config.yaml
n_layer: 13
activation: "gelu"
moe_layers: [0, 1, 2, 3, 4, 5, 6, 7, 8, 9, 10, 11, 12]
balance_loss: 0.000375
lr: 0.000985
Below are experts of layer 10 (counted from 0) of a mixture-of-experts language model. Rows are named router (the router's row for the expert), up (a neuron's input weights, with its number) and show model dimensions 96-191. Each number is 50 + 12 x the weight over its row's rms, rounded and kept within 0 to 99.
Before each expert's rows: a language model's description of what the expert responds to. This comes from a sample of Wikipedia text that the model never trained on.

# expert 24
It responds to: Subject pronouns and auxiliaries in sports and biography prose (", he", "had", "who"), plus year digits in medal tables like 2'017' Budapest.
router:45 48 56 34 45 57 58 36 43 47 62 63 40 47 48 35 60 57 42 64 36 23 51 68 52 54 58 53 48 34 52 42 54 83 29 67 59 57 31 28 55 46 63 48 79 65 46 76 41 55 56 59 49 63 67 67 48 43 51 34 46 54 62 65 46 55 52 40 47 41 31 31 64 47 46 43 50 51 68 35 59 47 49 74 48 18 47 44 43 39 66 50 50 71 53 58
up0:37 64 68 44 41 54 45 40 51 61 74 45 61 38 58 47 63 65 60 45 50 68 60 54 60 55 66 52 59 65 54 48 46 33 43 58 79 50 26 39 53 44 54 46 39 39 55 51 49 73 51 58 62 72 44 33 59 50 51 56 68 53 48 62 39 42 42 49 55 39 54 61 49 61 33 37 43 53 45 64 71 70 57 45 49 29 52 44 44 44 67 61 69 64 65 38
up1:30 31 47 53 48 38 40 39 63 48 55 59 60 60 62 67 40 57 59 62 28 24 32 46 29 25 75 38 65 70 47 25 49 85 34 53 51 71 54 49 41 52 35 53 47 46 55 66 44 47 63 33 45 46 52 42 44 79 28 39 31 64 52 58 51 64 62 28 52 56 50 75 63 47 47 53 44 41 43 48 38 46 55 47 48 65 57 81 56 57 71 47 44 53 44 43
up2:33 58 30 43 65 52 67 50 26 50 66 37 36 44 55 33 36 30 33 50 45 23 74 50 58 46 56 48 61 37 63 55 54 54 27 64 57 57 41 49 47 34 59 51 53 58 66 45 51 54 70 56 58 77 58 31 47 46 34 61 36 57 49 75 43 44 52 58 60 57 47 54 81 48 47 37 58 67 48 44 59 49 45 76 49 48 42 63 44 41 41 61 80 62 53 55
up3:34 46 40 43 46 63 60 55 45 76 79 61 28 55 49 23 66 51 48 49 44 57 42 37 56 43 90 30 37 42 57 47 46 34 34 63 60 49 31 58 64 42 54 65 26 54 19 35 55 52 61 65 45 48 41 36 48 50 25 47 41 57 53 48 55 35 52 42 57 51 65 62 62 41 56 62 57 42 44 51 54 50 31 58 45 45 55 52 41 36 65 22 57 55 54 61

# expert 2
It responds to: Line breaks and table pipes starting new rows in lists and tables, plus accented or inner pieces of foreign names (ä, Klo, Wat).
router:50 23 59 29 54 67 67 32 44 37 43 53 29 58 45 25 65 50 30 66 42 39 55 38 67 67 58 50 58 44 60 49 75 63 65 52 49 36 49 36 49 39 59 63 59 33 37 50 29 77 38 62 53 55 43 47 68 40 48 42 38 48 36 38 48 52 69 35 71 62 50 49 55 42 54 51 54 52 40 28 62 46 49 42 40 51 63 65 42 25 69 44 55 51 46 44
up0:50 42 68 42 28 59 51 39 45 31 48 60 38 57 38 44 41 62 56 49 47 48 41 46 66 45 45 47 71 35 45 58 47 55 49 64 40 62 24 41 67 77 37 41 61 35 64 41 35 60 62 54 46 62 53 55 49 51 41 38 46 33 44 41 51 54 75 16 71 35 43 55 58 43 51 44 68 36 61 78 45 39 60 45 56 40 58 76 56 44 59 38 45 42 39 62
up1:64 30 24 50 46 56 39 28 29 24 36 37 67 51 46 73 64 56 47 81 47 44 29 56 42 37 55 52 55 60 66 62 42 53 47 41 37 52 33 72 33 47 73 78 78 50 47 59 51 55 31 55 45 68 50 56 62 52 52 38 53 41 53 72 44 51 50 52 64 58 51 44 57 39 51 56 68 37 47 53 49 52 49 49 47 58 32 58 35 45 38 68 41 67 62 60
up2:29 46 84 54 49 47 61 57 19 43 51 59 38 58 50 36 55 37 70 50 58 57 40 56 51 55 59 29 81 57 32 30 35 40 41 59 38 48 62 59 43 63 56 47 47 53 60 58 59 67 50 36 56 41 41 43 54 36 46 34 70 64 38 57 41 39 51 45 38 49 50 64 33 51 38 36 65 43 47 39 47 69 50 51 51 50 42 59 47 43 75 53 80 64 48 41
up3:56 50 38 35 52 82 48 25 32 38 66 44 36 59 73 54 60 38 61 70 48 57 39 50 67 72 34 30 66 41 55 69 57 58 44 43 42 34 49 45 59 64 52 67 53 40 50 34 40 61 29 34 77 56 65 55 47 28 61 40 33 58 53 52 42 42 65 73 52 48 63 59 41 41 61 60 49 42 26 53 83 50 32 35 44 66 52 69 48 54 55 22 52 54 25 41

# expert 3
It responds to: Commas and coordinating words joining list items or clauses in prose: ", and", ", but", ", including", "and" after nouns or adverbs.
router:43 31 64 35 60 53 66 58 25 44 63 37 51 66 44 41 37 59 58 54 43 31 50 56 64 57 67 40 57 46 46 51 50 60 53 50 51 63 42 68 54 26 44 52 60 48 28 68 50 50 60 60 57 75 44 54 63 29 41 45 48 51 61 60 38 70 56 47 54 26 34 49 48 37 35 42 49 69 46 49 60 60 61 42 53 39 51 80 51 46 80 39 62 58 75 61
up0:34 37 68 58 41 49 45 41 54 30 60 69 40 34 74 35 54 50 65 38 54 46 50 50 35 53 54 72 66 34 53 62 50 58 36 57 66 69 48 50 31 53 42 54 58 23 49 59 32 38 55 67 43 63 41 46 76 36 47 43 41 34 46 32 46 56 51 61 57 53 42 49 50 45 36 48 58 35 28 37 57 52 41 66 30 42 60 53 47 66 73 51 40 54 54 26
up1:33 77 48 49 33 46 37 35 70 39 55 58 46 57 39 40 44 69 40 53 59 42 60 28 53 56 36 47 32 46 52 45 64 62 43 42 66 63 43 46 65 50 30 36 46 32 48 42 76 34 61 62 66 40 41 39 56 43 45 54 31 60 58 44 19 48 46 62 40 53 47 34 51 42 21 62 53 50 56 47 77 48 56 61 53 32 48 46 53 64 58 53 64 47 81 49
up2:58 53 84 35 49 41 62 41 54 63 28 55 31 84 45 25 56 57 29 56 40 38 48 69 38 61 64 53 44 56 49 39 43 57 50 63 40 53 60 40 64 60 57 65 57 39 60 39 39 35 59 58 45 50 66 48 42 48 59 43 43 49 55 68 40 68 48 41 58 43 43 52 52 69 54 60 32 49 49 27 58 70 38 50 60 49 42 69 64 47 69 50 46 63 47 52
up3:45 63 33 62 42 31 58 62 50 59 19 37 48 41 52 59 30 83 41 62 24 58 39 33 35 34 41 58 72 49 69 32 51 49 57 54 39 71 58 54 44 42 50 73 50 38 67 61 55 40 71 49 56 65 34 55 66 38 47 53 62 58 47 56 31 51 50 46 65 53 49 42 44 30 65 54 56 53 39 49 50 68 66 35 52 41 38 35 75 46 65 40 31 46 39 32

# expert 29
It responds to: Common and abstract nouns or their word endings in prose, such as government, health, development, temperance, substances.
router:34 50 63 03 59 54 46 41 32 25 44 65 35 57 54 41 51 47 37 54 46 48 36 37 59 47 65 42 55 49 51 27 49 47 42 62 36 71 49 34 45 40 63 53 51 41 42 51 43 52 53 79 58 61 52 60 49 21 49 49 48 56 49 43 43 65 58 38 42 26 66 42 49 38 50 54 64 63 53 41 70 63 69 60 32 44 51 63 44 33 65 50 65 62 68 38
up0:59 68 56 48 44 56 68 44 54 49 41 47 63 49 37 43 63 52 52 51 66 48 34 51 55 41 54 63 47 55 61 45 26 48 53 31 32 37 32 43 46 40 50 54 49 82 45 59 42 38 42 15 39 56 60 73 66 53 49 42 44 53 42 45 38 27 55 53 59 43 34 41 58 48 51 57 24 54 39 39 49 54 43 34 37 30 31 61 56 60 63 59 47 56 62 54
up1:31 48 66 48 55 48 64 61 16 46 50 71 57 52 71 29 46 46 45 62 43 51 54 51 57 59 47 52 56 85 58 48 51 43 42 54 35 61 42 47 25 43 45 39 67 55 47 62 31 56 60 69 48 59 25 52 50 46 60 41 53 52 53 61 37 48 49 51 62 24 60 32 59 58 49 51 43 41 55 34 59 36 48 59 62 55 43 44 60 37 47 67 63 38 43 48
up2:44 34 81 27 39 48 28 46 27 29 36 54 13 48 73 55 82 33 56 68 43 57 62 30 47 66 52 43 54 58 38 37 31 58 67 56 60 45 53 60 51 55 67 59 58 35 37 64 58 58 20 64 32 66 62 41 31 41 40 23 50 42 65 38 42 47 49 46 51 38 50 54 68 32 38 49 20 56 50 58 83 39 58 43 50 45 57 56 52 39 55 56 62 46 29 32
up3:26 55 40 44 46 47 51 47 46 49 61 51 47 45 53 51 38 46 55 57 28 57 51 45 54 39 44 59 63 54 61 43 55 33 46 63 38 51 24 39 38 36 63 54 75 63 65 50 45 41 46 48 59 67 38 28 45 58 66 62 63 34 41 56 60 77 43 43 54 45 70 79 52 35 63 41 75 49 41 34 61 64 66 47 40 54 60 47 34 59 82 45 47 53 36 35

# expert 4
It responds to: Labels and values in infobox lines, such as Scientific classification, Kingdom: Animalia, Personal information and Service, plus closing punctuation like ); and ).
router:37 44 69 18 69 42 47 43 40 40 64 49 35 53 39 33 54 37 29 64 44 48 41 57 61 71 72 21 63 46 63 54 57 52 43 62 41 65 54 45 49 35 72 56 49 72 48 50 46 44 64 61 70 59 54 66 58 43 42 27 51 47 49 67 52 62 64 39 36 27 39 69 43 41 64 51 58 43 49 31 73 52 70 38 27 31 59 53 46 22 68 37 57 56 61 45
up0:69 55 59 42 61 68 81 61 34 44 35 44 55 50 58 38 57 49 43 49 54 40 29 62 40 44 49 56 36 50 57 64 43 71 46 54 53 56 40 44 37 40 38 70 63 66 46 47 43 52 69 52 50 63 33 76 43 40 37 49 31 71 68 49 53 43 43 22 61 44 32 54 49 62 59 59 37 27 38 47 58 56 64 39 68 34 39 43 52 52 57 56 68 52 79 55
up1:37 61 57 40 47 39 33 43 49 33 55 29 36 54 45 63 33 54 49 49 32 59 32 44 58 57 59 30 56 67 52 53 58 39 51 56 46 38 53 45 47 39 42 59 47 55 61 56 27 34 38 48 49 72 60 53 43 44 50 42 44 31 47 46 48 57 57 64 54 45 26 66 66 43 48 71 61 40 40 56 54 42 41 43 37 36 47 55 56 48 57 20 63 48 69 57
up2:22 67 75 51 48 62 62 55 29 60 59 50 54 76 63 51 66 39 64 56 52 53 31 56 88 42 70 63 58 42 41 59 54 49 47 43 68 50 58 46 60 34 40 58 46 59 41 68 58 56 48 32 64 60 48 27 46 49 34 39 50 72 56 43 12 51 75 44 40 49 39 52 48 37 53 59 61 39 46 54 56 64 52 39 44 57 52 43 53 49 50 23 38 56 52 62
up3:49 46 45 61 44 64 60 52 42 46 73 50 50 55 66 44 59 43 54 42 41 37 38 61 64 42 58 58 58 42 66 57 58 45 44 53 28 41 52 52 36 70 42 29 46 69 46 41 36 36 44 40 64 58 45 60 63 54 48 58 69 47 41 62 60 49 51 56 49 29 58 63 40 50 53 49 40 45 59 50 56 61 52 54 28 56 53 57 71 63 43 40 64 57 88 35

# expert 21
It responds to: Line breaks in lists and tables, and date-introducing pieces like "In", "on", month names ("in April"), "- " before list entries.
router:49 45 54 09 37 51 46 48 53 54 45 61 41 60 43 37 59 68 34 68 41 49 22 57 55 60 62 45 48 44 54 49 70 61 39 53 45 57 38 35 61 51 77 50 65 36 28 65 31 48 62 45 31 61 64 52 58 40 43 47 22 59 55 46 43 53 60 46 57 34 39 52 60 29 54 39 49 59 15 48 85 57 54 64 62 41 52 57 48 44 52 47 54 44 53 49
up0:35 36 56 42 50 57 38 57 46 38 38 26 41 45 37 46 35 57 34 62 45 47 46 46 45 56 51 43 49 51 71 54 55 66 53 39 48 55 56 53 58 41 61 44 47 32 42 54 47 51 61 61 54 58 48 56 51 40 59 71 75 51 61 52 36 70 58 42 42 33 62 49 58 67 36 63 60 55 46 53 66 64 58 66 29 63 49 61 39 46 51 57 42 42 12 40
up1:36 61 62 24 46 41 47 43 52 68 56 55 27 49 43 73 46 56 49 49 37 39 24 59 49 57 39 64 57 58 71 42 38 63 57 51 45 40 42 14 45 22 57 23 41 44 38 42 56 58 58 42 52 50 57 56 60 46 23 52 60 90 35 56 31 64 74 42 42 57 51 60 59 32 74 33 52 74 49 59 52 61 59 33 54 41 54 53 56 34 50 60 48 70 63 43
up2:51 56 46 50 61 38 54 43 62 42 49 34 35 61 56 47 55 63 51 54 48 59 53 47 59 58 50 56 37 54 39 58 57 23 44 53 46 63 41 22 61 67 42 34 61 58 38 56 57 47 72 49 46 47 38 57 58 47 51 19 55 51 32 63 52 54 50 26 44 39 41 58 65 51 57 45 56 51 58 40 74 48 48 62 32 35 67 56 47 46 64 27 56 70 58 51
up3:29 49 50 45 60 64 55 55 43 35 67 61 58 55 59 69 42 52 64 52 55 37 41 54 40 56 65 39 43 51 45 49 42 44 39 32 66 62 37 27 53 52 51 55 58 53 36 43 45 57 58 50 66 54 54 64 32 56 37 53 68 70 55 75 55 34 59 70 68 45 63 83 62 60 33 66 44 28 53 41 39 48 18 36 54 44 64 45 49 53 43 60 60 60 66 52